config = dict(
    experts_per_token=2,
    d_expert=96,
    hidden_act='squared_reglu',
    routed_scale=1.41,
    balance_loss=0.000924,
    router_cosine_scale=10.0,
    init_std_router=0.0155,
    vocab_size=4096,
    norm_eps=1e-06,
    optimizer='soap_variant',
    beta2=0.99,
    batch_tokens=[65536, 131072, 262144],
    dataset='wikipedia_en',
)
Below are experts of layer 2 (counted from 0) of a mixture-of-experts language model. Rows are named router (the router's row for the expert), gate (a neuron's input weights, with its number), up (a neuron's input weights, with its number), down (a neuron's output weights, with its number) and show model dimensions 0-31. Each number is 500 + 25 x the weight over its row's rms, rounded and kept within 0 to 999. Numbers have three digits each.
After each expert's rows: a language model's description of what the expert responds to; "comes after" lists some tokens at least twice as common just before its tokens as in all text. This comes from a sample of Wikipedia text that the model never trained on. Tokens count by the router's weight.

# expert 64
router:479563493500493488468534471529468519553498501479532477461500513494464521448505454519469500528529
gate8:489497515438502499480491492523533517454457520478460517523472495504484509444479547483512525483493
up8:523507486544502496524506494511474469552522483517534455482531508511511505540517483531495498522516
down8:506479503573469532553506503479497460479487489495517533492534519563519511485536510482471499503501
gate9:512510516540466480495536508504497520500494519498514477515490466464468511457508493505473512487458
up9:517511520545470476492536488508518539520475523490489490485505447462484511458519473494478527471464
down9:537510514495495528484512503522502508478522578496498499528494505492488464503524505534497483456460
gate10:532498491504472483499528479515545481530513545543483467476510499471543541509500491535496512467491
up10:511493491509454483490513496508543454530502544521490464494497492493528540519501481565512502452482
down10:491476485514530510478446476486538503486524535487448507474504563509528460515522544550503502479490
gate11:506475500522495526485509507530498494482500514504524494538487481476525510468508572493501488527505
up11:473509480514478514502487508501454491472456518440504449552546507458484505529504488488524451478474
down11:518496474503503467493510519497490491501507470501522515521488536518519493516486460501519456463487
gate12:503504501501474494503483503527522552483507534471506496478520476529548467527535478489510507516519
up12:481518484486541488454525496473469453505481463540520529522511496531444514496499531549488483462476
down12:505465541539526522511462486484560503511503438466506495468499454469502511514471514492539500532499
gate13:488509509480444507529496517506503471565461551479532541505492541486490515523502531488525501548484
up13:505485507501543491480508498491504523438543465498445486471494458534527479499498491496457496447516
down13:485510513512490512510526522482494507554496494507485511513543470541466501478461508470504492504521
gate14:504505498504498487508466497484504509507506506520472529463507504495512494452509480520485482487505
up14:501495500500468503525429494494486526498563508505511557488470531485487491547501507513485554499507
down14:486506539477494504528530469506504531501517539552488561499512471484553494486437535498486452496513
gate15:519487531531531486536519511490500471479524542460509535510488470515519467475487537522534444495524
up15:472524489476480516469497506505488516530481471511508440486491520457486519512516468452463549514489
down15:507500540490457494514519496513524525509498515549505526469461499498463466460506506495492548502502
gate16:493501522487518514509506507521518561498468502463492526479529517524482525484481546480499542481510
up16:515504497486489534497474505546501530489455517461509524493510524495466532509479520480521553499482
down16:503506504529459492481505474490512479469526491470524523493516533464508494514498507553532498467478
It responds to: Consonant pieces in Arabic and Turkic names like Ab-d al-Malik and Al-Gham-d-i, and first capital letters of table entries.
comes after: " Ab", "\n", " H", "ü", "O", "E"

# expert 14
router:474567467486503482466532442514478503547509469501534480466508507515500530449498473483481488529523
gate0:478504483493529493501487457480514463531540477510486492465512470580570479474472441525458482464532
up0:512497497517465518511521509527500488477468534500521488517481543415444518528546558461506530517485
down0:507475476532485516511500511475519497515462533481508514497525543504477498479525452515456478492491
gate1:524497503500474493501447513473524524495466488476445517466511471463491492456500498531488506505489
up1:474509493483508503510502487518494461506503517536561493508511545544488513528508486454478533480516
down1:500443525490533487530440508495472486532494500459499485484504469496524536470541536502470477509515
gate2:495470500488504459451546521507487497454503467480510488472487489480477487477510479468487519515486
up2:504500480535471533560512486497493523517522515471495461516472497510497495519525520535522487531489
down2:489521498472520528513482500513468506534491505482480511505500507447517488505539457489510552500505
gate3:498516451490486489469469522463475473515496485491482467467536520515471509449513489537505501505506
up3:506501445505495516469480520477469491490488504522487478497538500468483519473509463526488479502544
down3:533506514485455516518508480519487511492477526529517487511480488504531497496489544544502456478464
gate4:486499484462479507503489489497477501510498500509527440506518547471501516455539497543505501498464
up4:506512460472475516511490496494488515525504507500554436459524535485490521468537508518477502474461
down4:504495533502494539464531485464485513481505468494471473556514488480498515517530524499486491472508
gate5:488519462497502518508511485494485477514480481523517531508481525534521481456517490508521483529507
up5:509496515493522490489493539494507518464522514506471468489515486459484503524467524464459508465488
down5:486499506488485507483520505524535518529478557490558558471503524531490512479447520503476487512557
gate6:503502537512548499499516478535524508552472513504487474468508511504480510497538468484507501534512
up6:519485497521517501560523538508510478471505535476458473511494534501496517474506532514491440501486
down6:516510509534524491483457518549518481480532451518501497549467480471507483526446506493534523476497
gate7:483496515449524509507483481512485514538505470457471510528522477503515497508505541496475483534470
up7:528540472525485481516538520476498499493505521512526483491493504512495556509500476513513468497550
down7:469499461477504428507514545492509506525521516476505474553493551477515529441518514459517490512475
gate8:479509496517511515496457466494501493493440472512482510526479425507461526448487430495528519509525
up8:525530518532477509496498520524488532488541489478512470496528544508472503555503521478491505465466
down8:490508492499517536484497554496555502487486485471493501515530542500436483460464533531496481524497
It responds to: Capitalized name and place words such as British, North, Royal, World and New York, and word pieces after a capital G, as in Gleaner.
comes after: " C", " the", " United", ".", ",", " p"

# expert 21
router:458552483478494463489497442509459544550499491496498469465497498490496505469517448493464469518506
gate0:495539457533509529493517457514457502480508492489500481463496547522496504467523481507502503507501
up0:509498470529495491505535503494483520491500501537499458494495542514469484521528486506505516518470
down0:469505540481549530481548507503519498447466546509505530504513521497517511505489490478507477473465
gate1:508470519470563533514523503480514499510471478489510473515507512498489517497445500433504499489514
up1:515462520456537521503524517484514501521479485479516497499530518513472524501435497454476483493511
down1:518466549543505516493499487508525506542517489475480480464486529520495531457441460470452480504542
gate2:494474498524470500536506504496469510481456498477476494537534499479435523493517515523541502495519
up2:463528522489529493479526495472525494494566518531530489463474487518548482489478524480495469494499
down2:531484510505475475504534516488547508538521549514548527515506525468477534487516490556537432477537
gate3:465541488485483468490526487551524546517493529467483530513481481462508484479510460552511483510538
up3:512480481490561525495500516440485478479497493534495448484500515540508506513478550477486507486485
down3:498502527487503506491486506532471485528494482469494511474522473535466490454463523526482535545506
gate4:530508487501455523505497480490474530527457484524512531494529513525432533503479488500529494531514
up4:478525533532508512523472469515527485502537473512500470500531458477525510522493504511451514492474
down4:473550495499500515500510516490527553478526475496478513497491483471507512528473474461430481498537
gate5:518516454502525512504548462482479530515517510522543498502509543516485507465497519485462519515513
up5:510520515487484456470513516472479454465529517443494534473493485436489508522490523483522521531501
down5:486476500492497481452496509511514520546472461466500459475468524513521498482483492491479529528486
gate6:485488515489477466501455466484494471500555494518497456504464526491515468510538468478472475488502
up6:510511491514515537485538506510516529511450493466506550502535478519488531493466514509525515514504
down6:490504502514472509485522438496515522514478492446524526509559489523511509518470445496500507506521
gate7:499510503468507502475492525522482504508473504524510532482514477536490509488515449481550495541517
up7:500503505487496509491479507537476514479483514490518507474544480518485528502512477467515454503532
down7:499485505467477506500504503457495509450494494447559507511507486504482509509428500440453484505486
gate8:469527474489468502452526478508503512543501455472543496503529484487465538488464495520495523501505
up8:539494506524476523494496467507553479490536550484482480516498548508501486462497482457505504490534
down8:528508516493514476515492497505492537510492516488486475519474471538491519524540468507535490520488
It responds to: Heading-closing "=" marks and common modifier words before nouns, such as form, part, design, military, plus the -ic in Napoleonic Wars.
comes after: " the", " and", " a", " to", ")", "'s"

# expert 3
router:465525450513523477496536444491445547534489513499513482486496490519486528459519454484470510523531
gate0:447533484468521466517566488524479528538483475518461494453537535554552513469476488476525478505528
up0:472475472502503501523558498530451544541515480505502507446531542550511463511527486513512524481547
down0:535536478550514486519525488505501505494495526475492553507473539527449503536487534510474515507525
gate1:480526504492471536532460485536504522468449479507514519520516500521516520494504475518527466487484
up1:507514498505529468472537501487462491527541517497508524466487516473486507482506533499484516512536
down1:477498469510506474474545472534487494500468544488477508541535492524451481499531481533491519513526
gate2:489498496517536525481499467525499496484477470476490509514533513542456475507496492513508460475512
up2:512518523520517518478478465513500493490496467467475519523557527500479472488521469496497498491518
down2:494490483490529536492502470512493454494504505533536458546515486485494485467519513519472498505488
gate3:489506510525484492536477439482458447519495524543514509521511471543488520452535491481488512542508
up3:500506489474517519464503546517544545497515470473488485471482531462526489542462526522497481471496
down3:496526505513486487482485465531517513492519484469511493475533460513514466491518437485498493554486
gate4:496514516505459483507503507501480527519501470502490521481525477531505542471496478522486491544555
up4:471486536510516526519512450457491518513496481467496559514493501492481555486538499481492442506533
down4:524505454525528454496511492469543524507520479519521544510495539496439492478514505535505484545516
gate5:498510490507468476504480478529495485508521495475519467507470491438525555498531477482520491524485
up5:501517491491536518508501526508482506505479484551494528485507484549473498476469526498465515474528
down5:481501507526488509461527497505526517518459540478472486517515510500457493474524517532515521464489
gate6:494504454476532488445489455482489497484487483482527512490527516485486512512516486449504486509502
up6:486506543518470487533506521516505495513491511485480504501486506511514502505482520547495516476467
down6:538477523491503519492490505522474500490499494491535547473513478448529500441479456480512509547542
gate7:502510494516447504500482515469528477508512452468506495502508491512492520491457487540505530472482
up7:527485490523447532523465517443538475500496488467517496506490482516490529499456499540516534477490
down7:493496498490484506496510509503497497485541495536458485511486503492544504484502484455483484524520
gate8:481511465469512511467518456550516498596452504484533477485482502488495515445511507507509512503466
up8:498490514545483541487463486527497503520499475494495440525448531533535516507451483487481510524505
down8:458486515506503476483478489489523476475493488468516521532499494466493505505466456504550543535518
It responds to: Short word-initial pieces and particles after articles or prepositions, especially Romance "de", "o", "y" in names like Núñez de Balboa; also m-, st-, f- starts.
comes after: " the", " a", " to", " and", ".", " co"

# expert 15
router:465563458483503484473538458510480512557507469505527482461518513513509519452495474483490492523517
gate8:543526497500537487498505477489524521489533474541500469524519507557508501485533517457459499509500
up8:462520479483487490501509477490460506486456504493493546508473536456491517529474526538531538466515
down8:521488479501500426544466477505517549511505520499554524490487498479517555502488471475504517549504
gate9:464540470497510496513524485508479509482478439474482511480494488465526553488529502547496449525485
up9:512489528528510508512481489508512502501496437485476503467531464505511488513543488513501446524479
down9:479493520528500457496553497503530492477459506492509517529509511517450475475515506519489492533484
gate10:489495475499487479521512503510514520524522474527484489467503524547517572466487457524499459522499
up10:500518480511548507473508497515502495554492474481494476502483472523537540507551469492512506488498
down10:491468492477485536476516517505456564560526539495471499527474480529497532532490485463482507549494
gate11:519487532510519519430480474522542506504503523484530499514518500487503517512469542517511492459467
up11:514461526496547526464481477495533492479510547517485514515502505478500482509482544508491529465466
down11:516472524565515511514550533484490504501529537480463513500501474541505461490518474518506476486450
gate12:442514492491495519445510468533475542535510482504495476519513566494505523489506507494493523480515
up12:470482508526503504532520510461516480490505503542477504444458479544518510503508498507491478543516
down12:499481487481503504483533496509545465510478540506504455461561483525476454504495504502507474489506
gate13:489526458503466469472523491529487526479522499523545468470490539498497507486446528495512526501503
up13:522501537531564484540448528486526486522468487487461527533493455508514461507496508529494464484459
down13:490508527527485515494494481514473463522491465458474478523545478535516500528496459510523518504464
gate14:506519462471492508516492488527511562499515465469483484474523512525522500465490508485457499510561
up14:524515473517497500518526502488545532559525478477485474483469512505537509450466519541480494520471
down14:490498490534509513550481500453459478505498500481495471531484493499500518462499477532456475501511
gate15:522507515529451499489513524540511498522450493493536500475523507500539451483465498501512474504512
up15:518477504514455510488509504522495500530471480534539509482518481523555452491464504504509487494495
down15:498486481470521462501500498514471510470486506538477519483487552505446471468531463483471483447505
gate16:488503510478477486489496466508529501520506518450523505470536505478478529493490461516517487490491
up16:468504507484478496495514500480495508507485526482480486482510493508498529502512482510528561517530
down16:492479496471471515508490501476474465485497475491485518483493464557516532535505486532555459538525
It responds to: Word-start pieces and stems of verbs, mostly after prefixes like sub-, con-, reg-, as in subdued, jurisprudence, give, regulating.
comes after: " sub", "aly", "ur", " En", " a", "j"

# expert 61
router:462581490485500465471507431517461514577495495513498508494496517484488509469509487517500475509522
gate0:519542443476526500502518497499494497562504483526533482464476512531488496499510472511470534522555
up0:508500498463498503531547531489504496496473479513529510498560502532506539483496489484485531511495
down0:492479522460551462527493542502524526467514451460498478486500507465483504567483511473503525497514
gate1:502502540451515475503485487538502479536491521565502506535502499464474518496497515527521454465506
up1:486503462545506533479509520459493520483494483427517473440482495530527488507507513473508536529498
down1:463512429492527507453506473520501532509525479503549470495492521495473496503483483460464509484549
gate2:478524482505486481488510477473480538457499532469555462501463538532488509530498492490473514525523
up2:501509513510475530496511530542513482550491446499481541466516470493547509468537504509525474505512
down2:480504526470462497504495525500499484459499556538481535519498439489441495485488494520496476472560
gate3:465525446503509501491511497471465508516518510453535490490510518491509505470466465473527531525514
up3:483525478495502511479489500479474483503541482433525471486516507509519515489482474475519534542513
down3:483494519536462489530544465511496490472543547528460471520494464517511453519531473480492519468490
gate4:461502497512454514462481485495471556493507495494510523492487493506522498505488445520488496486494
up4:473490510510440520458503494471471552498526502497516520496498476520537493511485414522481529483507
down4:474483489499439498488485489475525484462500505505523537498466543546500534483505520513479501458538
gate5:491504474468499511526513481508504511483484488469500461463516494496481499494490527528500500487477
up5:497492475483489514539511477513508512490486467466480452465509501505471499493498535555513488496486
down5:512493474512477529495517518489509485526511512470485485514538509489479481478473524489499526459472
gate6:493489445517513505522513477506506474562562475471489520486513503505487505513515536493509529517464
up6:508485482530488494522510461474508478583547462467495501486518508494491494507497552516529547520471
down6:499530522465513508459513482521449526475487562470496532540501523464504485507529520453475492483492
gate7:507498475522495520473515421486544506518531515511517461511500502502512526498503511481453499455530
up7:468486522504516472502516468454514492527479520515493480495470457492512496517538479477481498516522
down7:540464497478521497523532490551504476483499479507512500434488517500541482475487465478532502513528
gate8:491540480479454490493504537484454543523501517491472464484516560506551503494519523490475505512480
up8:497542461516500462504521507490509540524499492483483459499506534520488515527471522526464495533495
down8:494547495505491464494477486484492526509537513517516518536518519459528499487519524508476514467468
It responds to: Equals signs opening article titles and headings, colons after infobox fields, table pipes and newlines, and headers like Personal, History.
comes after: "\n\n", " |\n", ".\n\n", " |\n\n", " also", ")\n\n"

# expert 27
router:451540480497501477468511446500442539529502464483505499491517508517496561484517482496479502538531
gate0:503492485497501491478514518526544523515494502496514475526470488490437523511474533550517532486499
up0:500522501471492543505485510480536498474472520520480502501468467523493469506512508511550492475477
down0:446494499473524507536522493512490446513508491506482528524532478521462532501496533515507513482446
gate1:458507481547470508478513526502512481511487496484547491497459499507522545480512471492457496517457
up1:475503491537460500473521507488511524485459488500560501474475523491514524489497497491472450523465
down1:511517549509491496480488505445501487537500528457495487505486479523482497466537494521499503486484
gate2:493493509479519523472500481516496496512511462481498511460501503539465523501490485497500499471553
up2:514489496476516531471501512531504486506515454507504521472503498536447516503475515485494522482557
down2:481494479468497482542478507498502519473481513536514507493466528494501480494454517560510488521502
gate3:482527468523475469485502503525518492494483481549509480528523535468550484484446492491473492501502
up3:523470535463498521508498512500494514498505526459497533466498466525449510489543486525523517510499
down3:487461554502485521473476433495491509498478495507474498578483465510517466535535539499508455527500
gate4:471522482530525518490504470517516497530502503513540518492487492500473485460465482499486524501498
up4:495507539474448467485556491519488498475488499488464466533542455540509467508503505473508541518487
down4:476487480500527530517504487544515529524509518494533473475540492490479508484475472558491502494508
gate5:519486492521478498490482446543507526486534527552537474510515494485481470517499509507441483472474
up5:495486501513498517476485452545492529492538547549505485515493505502482487511478512519431458454501
down5:480528534515516526499450502512524510515493517465485473513532488461488501453521505474519486488505
gate6:531533479502484518530568459482483527545529492507494456467496516515495529525484507482485502519507
up6:453498525515507478527478548546527497531486484531497449497478494503473532470555457504516486502470
down6:513472479460537457464513462492499496547449495492534515511475517525500491494485530515518493534515
gate7:446476469496453469492503460467502522535473494501475507489477495521565444475518495466515529503541
up7:547507511500518529537512539508505496492501451506515504529515499499435556514481508524469471514458
down7:520504500493475506521473516516528550484507514552537527472466452482480525527465469509508461497522
gate8:508527470485518495491501492531506559545542525511495500453529488527485503492499457525511470536507
up8:542509514485506522471498446521519499527478505543521486485474476493517498503459476467482501533492
down8:501529498496565482514486537535514521506513469463477476517457498497512533503499525486519482525476
It responds to: Pronouns and determiners such as it, they, him, this, there that start clauses, plus table pipe cells and place-name pieces like Buenos.
comes after: " |\n", ",", " to", " that", " one", " and"

# expert 11
router:471561478508489455481542437493445525547512479507504498479508489519492517446525466520460472506534
gate0:491509490478484511461511495509506522504449493490514465492470529523472506493470520531516518501522
up0:508496510520539506509478514474463479499519469477499540530537482454503485507564503501501459479488
down0:483480503495503480534458536487478498546487469506542481476554482510492533509506518576498480495501
gate1:509522475493493489469507504513509493493482458494505486499519483475502523491517490501506485551537
up1:523469522505532469502493493500490504503467511509457508522467533527496491538476518497503507455471
down1:484502506471462507489462489496490484520452474486555515545538553502470490527515519507515502532515
gate2:498558496479474502468522466490485525534492515506496511440492518516481526467485460514516484493501
up2:486534475510486523467551484472510511539504527536516481482470535522467510499482480529510510510540
down2:510531484517488493486504502536457501568483487474468485473486505555484527489536517497522496536523
gate3:510494532535494505504514499498499499517504462442482481482474504499496512502509522469517457496516
up3:532488523498522542506474509463515485495472546539485479499509452558504485499519501519494503512514
down3:514508498522499531465461511466470511536450491492507509525524496478477444505449483496449496441497
gate4:506517511511477483503516538497550492518468519493538519466498503506515490496473513497527494510489
up4:504510499504499456476535537465492520493543505456506506500524503531502507516514489519505492483522
down4:502523511468509509520496503509489527526501553536509489489514502501510543499504501499481507566511
gate5:486524508479522484471483480501508525526524464502511450481487501506533559508507458469491485513509
up5:495493482474525486491501481541471496516530510484476484485498523488500492534473512457547490551477
down5:507490493507492515499516524508512503483469524468520519519468506505494500516518482547489501517496
gate6:498484508517480464486483494472512506514491492450529479515561497508496487504460496471497474465492
up6:512503515510507467501480503493491512509511480438481490485558472506483479528455489485484490458471
down6:488500509497511506495454531535567545520515473490516507502495484496517508521512491530499449491457
gate7:488494470442521456504463534534502503507513471484500486502473473496515528536517495477508507497516
up7:498495512556508534499524487466505487522464535513489489487521522493469485458473522517493494502500
down7:495456547510502518514481479519517482497515513532501533495517470548496520470478521489477538508500
gate8:511503494444530480513483478546486499496528481521488475497522496489491506499492460509502517518481
up8:501502481440547499512463484541478525501525510523488450521517497489494480501492474502506508530482
down8:531509525504472498500458509511535487500523491501439508515495470519550466536473480515521483477491
It responds to: First piece of a split lowercase word after the, to or a, such as dr-iver, f-ighter, d-ates, cross-ing, ineff-ic-ient.
comes after: " the", " to", " a", " was", " and", "'s"

# expert 26
router:442546460481504472480545446520454534527499484483524479476508499504501520466509470479469493515547
gate0:499520480475514480478484473489515512483511478462539436493512487485526501447478483498487477522485
up0:485492489497487494499487475468513528509491465466530456489475503475469538480471462453497489473501
down0:465519529494536509487495501449516473483547504498502520485447488494480472517469491500494464489491
gate1:498494469521542527509501503528528485485504487442551463479510481490529539496495459480477554530498
up1:492509470495535543494490495561548485493504492450519510511502472505511536509508469498481501540507
down1:535497489536482491471479509518497508537479477514505528479522516464539524516483501530470576503500
gate2:467518451471512447459473481503475516524511462496476484464469530514482516485497489537525494509520
up2:460464483538478519506528513507512502502435555505479493507505506448487512514480491457518452506498
down2:505529491491517543437458470537510477508472503471488467500492480489516478463482518503468497508511
gate3:503508486535501511485465529507482491488506517531530486478508496505506515491451497474510505479490
up3:491486506493501534532520488460497482522528451465492496498475531471526492522521538538483505485446
down3:510452499481468469516489519472450509470507514507446527498523519506472492507497513462559511539480
gate4:506519475511508516462516473478512504510493460466549468464478539493517534464517504492474493527514
up4:517517521481514507477504482489518504516480496500504521491529493438521479556469486520497521488510
down4:496490515531517466511490523507516489500490508476476484515487476555516482476495535483486505510457
gate5:443541500489506480480530522447497543512492520513482452479480479486484494438514471544473501514496
up5:526496506483491534512523537513482473493484454474509505533529476504494513526475530483517541481483
down5:504482534542503497534524487531556477475509495468513453515496466467521498490541473502513489512469
gate6:487515496444520460491457493534487517494486509511502493465517484506537486523426494472514543462561
up6:509480510460534495510441525506506507470456562498491481505512464475525476552466535483518529460544
down6:478486530517509537449537478490497489487499488494468560502509469474480462516448476494463534452539
gate7:484533483468473492494541460454479485540522462488522503469492495508495502469480472501525483533528
up7:484505493465514505463469516570482514505515484529465481560492489486530485529500510512515521484530
down7:496481523527449505515531484487521502518491497491506453486483523475501527493564497485473488516530
gate8:472511469498464489526532483446467485527495505499456486517502491511501541511487516498475450499513
up8:495500546500460525519523469480539462494496466493466503490463493497479547551510524519466518535451
down8:472516488501494495520484507458448487498540482535454501489518522463465534510469512490475497499477
It responds to: Hyphens that start list lines, plus word-middle fragments like Mun-ro-e and T-eat-ro, and prefixes like Res, Inter, imp.
comes after: "\n", "yn", "199", "200", ".\n", "201"

# expert 47
router:474567458484509479460533458517476517554508466494515472463508509512493526457499479483481487521520
gate30:509543515473549480519511472455501475543516454515493491491506502496494545491521518474502474534492
up30:493508532456527544501487482500475522455483508517486482488484488535480509471532480512493454465545
down30:538485507521513501522512507502505512435540507486488475447491498510473448513500484506490489497472
gate31:489513502489486502503535477471480493516473532519521503456464566469498456499522471508496483525501
up31:522500499542505466520516479491502456462519480506487517515496540518481504500506492509518515504561
down31:487469532489503487532492479514489501489538506482505502512483443536487524514510491504487493468521
gate32:513511478483467493426494496501515502506534492524518481512513531477506475460533461493526508509559
up32:491517498461487484450474501503509489485503507509500481498482567503460474502523539512484509486509
down32:504517515485555497508522519481483519496514505520484454466480477522498481499500527490495485496509
gate33:529533526458489518502482509524483534551531476497494500512491503544517499497539509503471476496497
up33:455505518494545504484480504498479477502523518494479537468464481532508481468468449471511494525456
down33:483455514441516497501454508499517508480493551472490502523511474526466473468507490435524497511526
gate34:496496481467498480470517452474484509495521530456533527469457490550518504492526506486486505486502
up34:506493489520495513484513499500544483482553461520485479506475503510509512520509491511481523526468
down34:508500530496529487508503535499498475485495498472490494504524557478521507497496453534475460514504
gate35:507512443498481489496504451479479520528489503503519545471530468527541514515506454461436507516489
up35:502490539485484483546551527519481477477503459490506492504498520496509536478517488515572501479537
down35:551496505478464506497522505520501552530487496501521492517498496527448524489521466502509467470509
gate36:499494531455462491503495513498505523501463503484468449533502529487499511507503521521456510486458
up36:511490477537518506506485487477475452482507502509521520476494486502494483479487491488565488515547
down36:509498467521423503493505469544510488467482465474549484439547496495494522499476518526529493478543
gate37:507525503485517505545518441489562515543503460491522533458480482514488479477482481493502468525499
up37:495507458470542489485493529523433538474512532507496476482513481512523508467501493489497553475475
down37:516525533479530470502475528480488510525520472468499517491492511477496497473534499489488440527503
gate38:489489494503480487499524509468461526514489465477503524524492513507480495498506506498433451499492
up38:463491508485504456475562501474511497486525504500499543503458515524485458466504511526482483501475
down38:529478502501483530503520517529449470470526529462519525546483491507448532493524475523497464505541
It responds to: Nationality and country words (English, French, United States) and pieces within them (Yug-os-lavia, Tas-man-ia); also list-item dashes and He.
comes after: ")\n", "\n", " ear", " People", " end", " Mar"

# expert 8
router:474567461495498484456529458508487511547508475506533476472508509516499530447495473495489493528521
gate0:443504496515453551490520501518510521487543486518524493460523509501544459498492453469516491499499
up0:496503483496562455494483516451498494498519484494483477509476477467455525476516487527528505501511
down0:491497484488487503515483481521495550470481518511460535504491497528517493506493512507524545512514
gate1:503513516490458506472564494528495501522460490488518512480521512473491522496498487527479473488562
up1:496525519477449492543565508533510525510463488494515488521473510500516495492505480519447456533489
down1:474520472485546488513508469534528498547455478499510531512482493495475493502471494516488526523472
gate2:459513495501499516462497472498459490486503529450487445492512489505483525491483525505473460495459
up2:493521487484471474494472526537516519496515500515488500493489513504495464537484515520506528483494
down2:560464496519512480504506498508504493534497528516482509543489482473528495507502495479500513520539
gate3:482506530492513492440459461512481495483530459493494494456504521495457495507482494511533492484517
up3:504460495485487469473522475480483523464481493504492494487498480487506469511505477516499510532491
down3:446525488459512519541512473499483533531495478499472506459492516479528529545530525473473461456530
gate4:548479508522512487493497443479425482514477480483526530478450522478483514518505483502545501541538
up4:502504504473448536533483512520556508489497515481487452513523468523495527522484515439502496465459
down4:501510499497507443517550510550528489493498481463474475470503508500495469494505495493461505508504
gate5:463523496527506506488539521531484482489548492485462473471461505512520453501520445495475510550464
up5:493504495454492479521483500494498506499479500484496503491507500512508536535524470488532549490535
down5:480451536494490468472463495503499510502490531507520464466507515515494513561503476512478485497506
gate6:475498490458556479461538466502498498519503459534489470511518494481534486481518469494504539491489
up6:472479472481527502532505502478470515545499472489468467515480520482535495471495485493526558473478
down6:506505507462490508501519459495496521500503524510487449515480443460530515484510501476541498505508
gate7:526558504456481522483498459530508509513542477533459484503508520476510530495510476487465541463527
up7:485490482488505508500501467509497471479500525461532480504462532516513485493503466479502514512546
down7:531540496538516520505459472480512509491488473517478511506453500501495502485484487513544472516524
gate8:522482542534466495529510467488509480495485531527463532487483514508466472476500506503458474517535
up8:482530458462524508470479520502478540496503473457514484481507517506530529509492501522536486474494
down8:492468493478473515520473469513532503508498498501484505480560461528479550486481476468511535528495
It responds to: The last digit of a year after its century piece, as in 197-8, 201-9 and 202-1, plus odd word-internal pieces like G-e-orge.
comes after: "201", "200", "195", "199", " ", "194"

# expert 37
router:471551458506498483482524420474463545554511483523491471489487481505515510465522468506467474534526
gate0:484554485526522472441505492517488516561500508494544488438522479522488510487511468481481489492494
up0:486503500502456545496472501517513496555497541521479525503507461515475481490489496514474490477458
down0:498526501513550511511503482509459515505536466499514552457490488511494482498530546536502470522479
gate1:528475491546511512550540495501515489512501534477498484496519442496497539512473503516491441535527
up1:539482476534531532550532510495507480513503527488493472512522449516484545508475496504503448549511
down1:498475485487508493511511486516495519483494516490500474512506529533507481488517490507482479505485
gate2:494500520460520461509457478501490489546521472487490457503486481485538534495513505494507479515542
up2:503490489529488526494543526504524525452479535526514547509505516517450455508480507505499511462469
down2:518504479501524525481484499477451477501508490513531516456550499518484513480536505505488485481532
gate3:461504479506474518488517466519495502525515512504518503455481496448481487475500482508459482484526
up3:518498524511517468540497462461501484484498580481496518495479481469453460539460487479456496492484
down3:452522532505544524509483505533478480465472496489500507467547497540529457519464524443491498489477
gate4:514507503521512519488530473481479493519481517552455487502507486469510496508479470520552463485530
up4:486512482484469496510482515505489524473511516439522517481483534538484517487509522496478539515489
down4:505491539520522516532480471483486485517537492473483503465493511512509494515533516499503487507522
gate5:482544460446472472491508530522491515505513488509520487496529534538487523466491521471506480487476
up5:486485453456463512519532529521525495499516500491494501514556500555524511509490533498459493526473
down5:515523465498489456552497482483496521489496522521498501521536497509511520505503527531514515523503
gate6:487500504532513536504484479551515496557518503530537466509530467485484534489516469469504488517522
up6:501496490563510522499493491556513525577533493529526480502515485464506516501567516443499446515497
down6:512535475516492517467531535484520517548491502508525473505502501486484490479517505475475518495493
gate7:505498513536489480532512470482521468507533522540503547490487507511508508491434522510515549513524
up7:512507500537481491518515463475515486506514522544508534484496511501495520494429523494516528537508
down7:535485504499483537500487492472558516443473509504487524505477514493542490518514449498515519523445
gate8:466518485479523527457512469507436493514527498509526486505511480490485525451532503481459516475514
up8:489497501502501515462490470526447493503511470499521503489553464490478509466486492516492549490497
down8:524509469501497483462472537501507481491520521532545487492480494512504521523495510521496495482545
It responds to: Year prefixes 201 and 199 starting list items, closing parentheses before line breaks, and word pieces like cardi-ac, Olympi-ac-os, along.
comes after: " ", " ass", " Mass", "i", "–", " ex"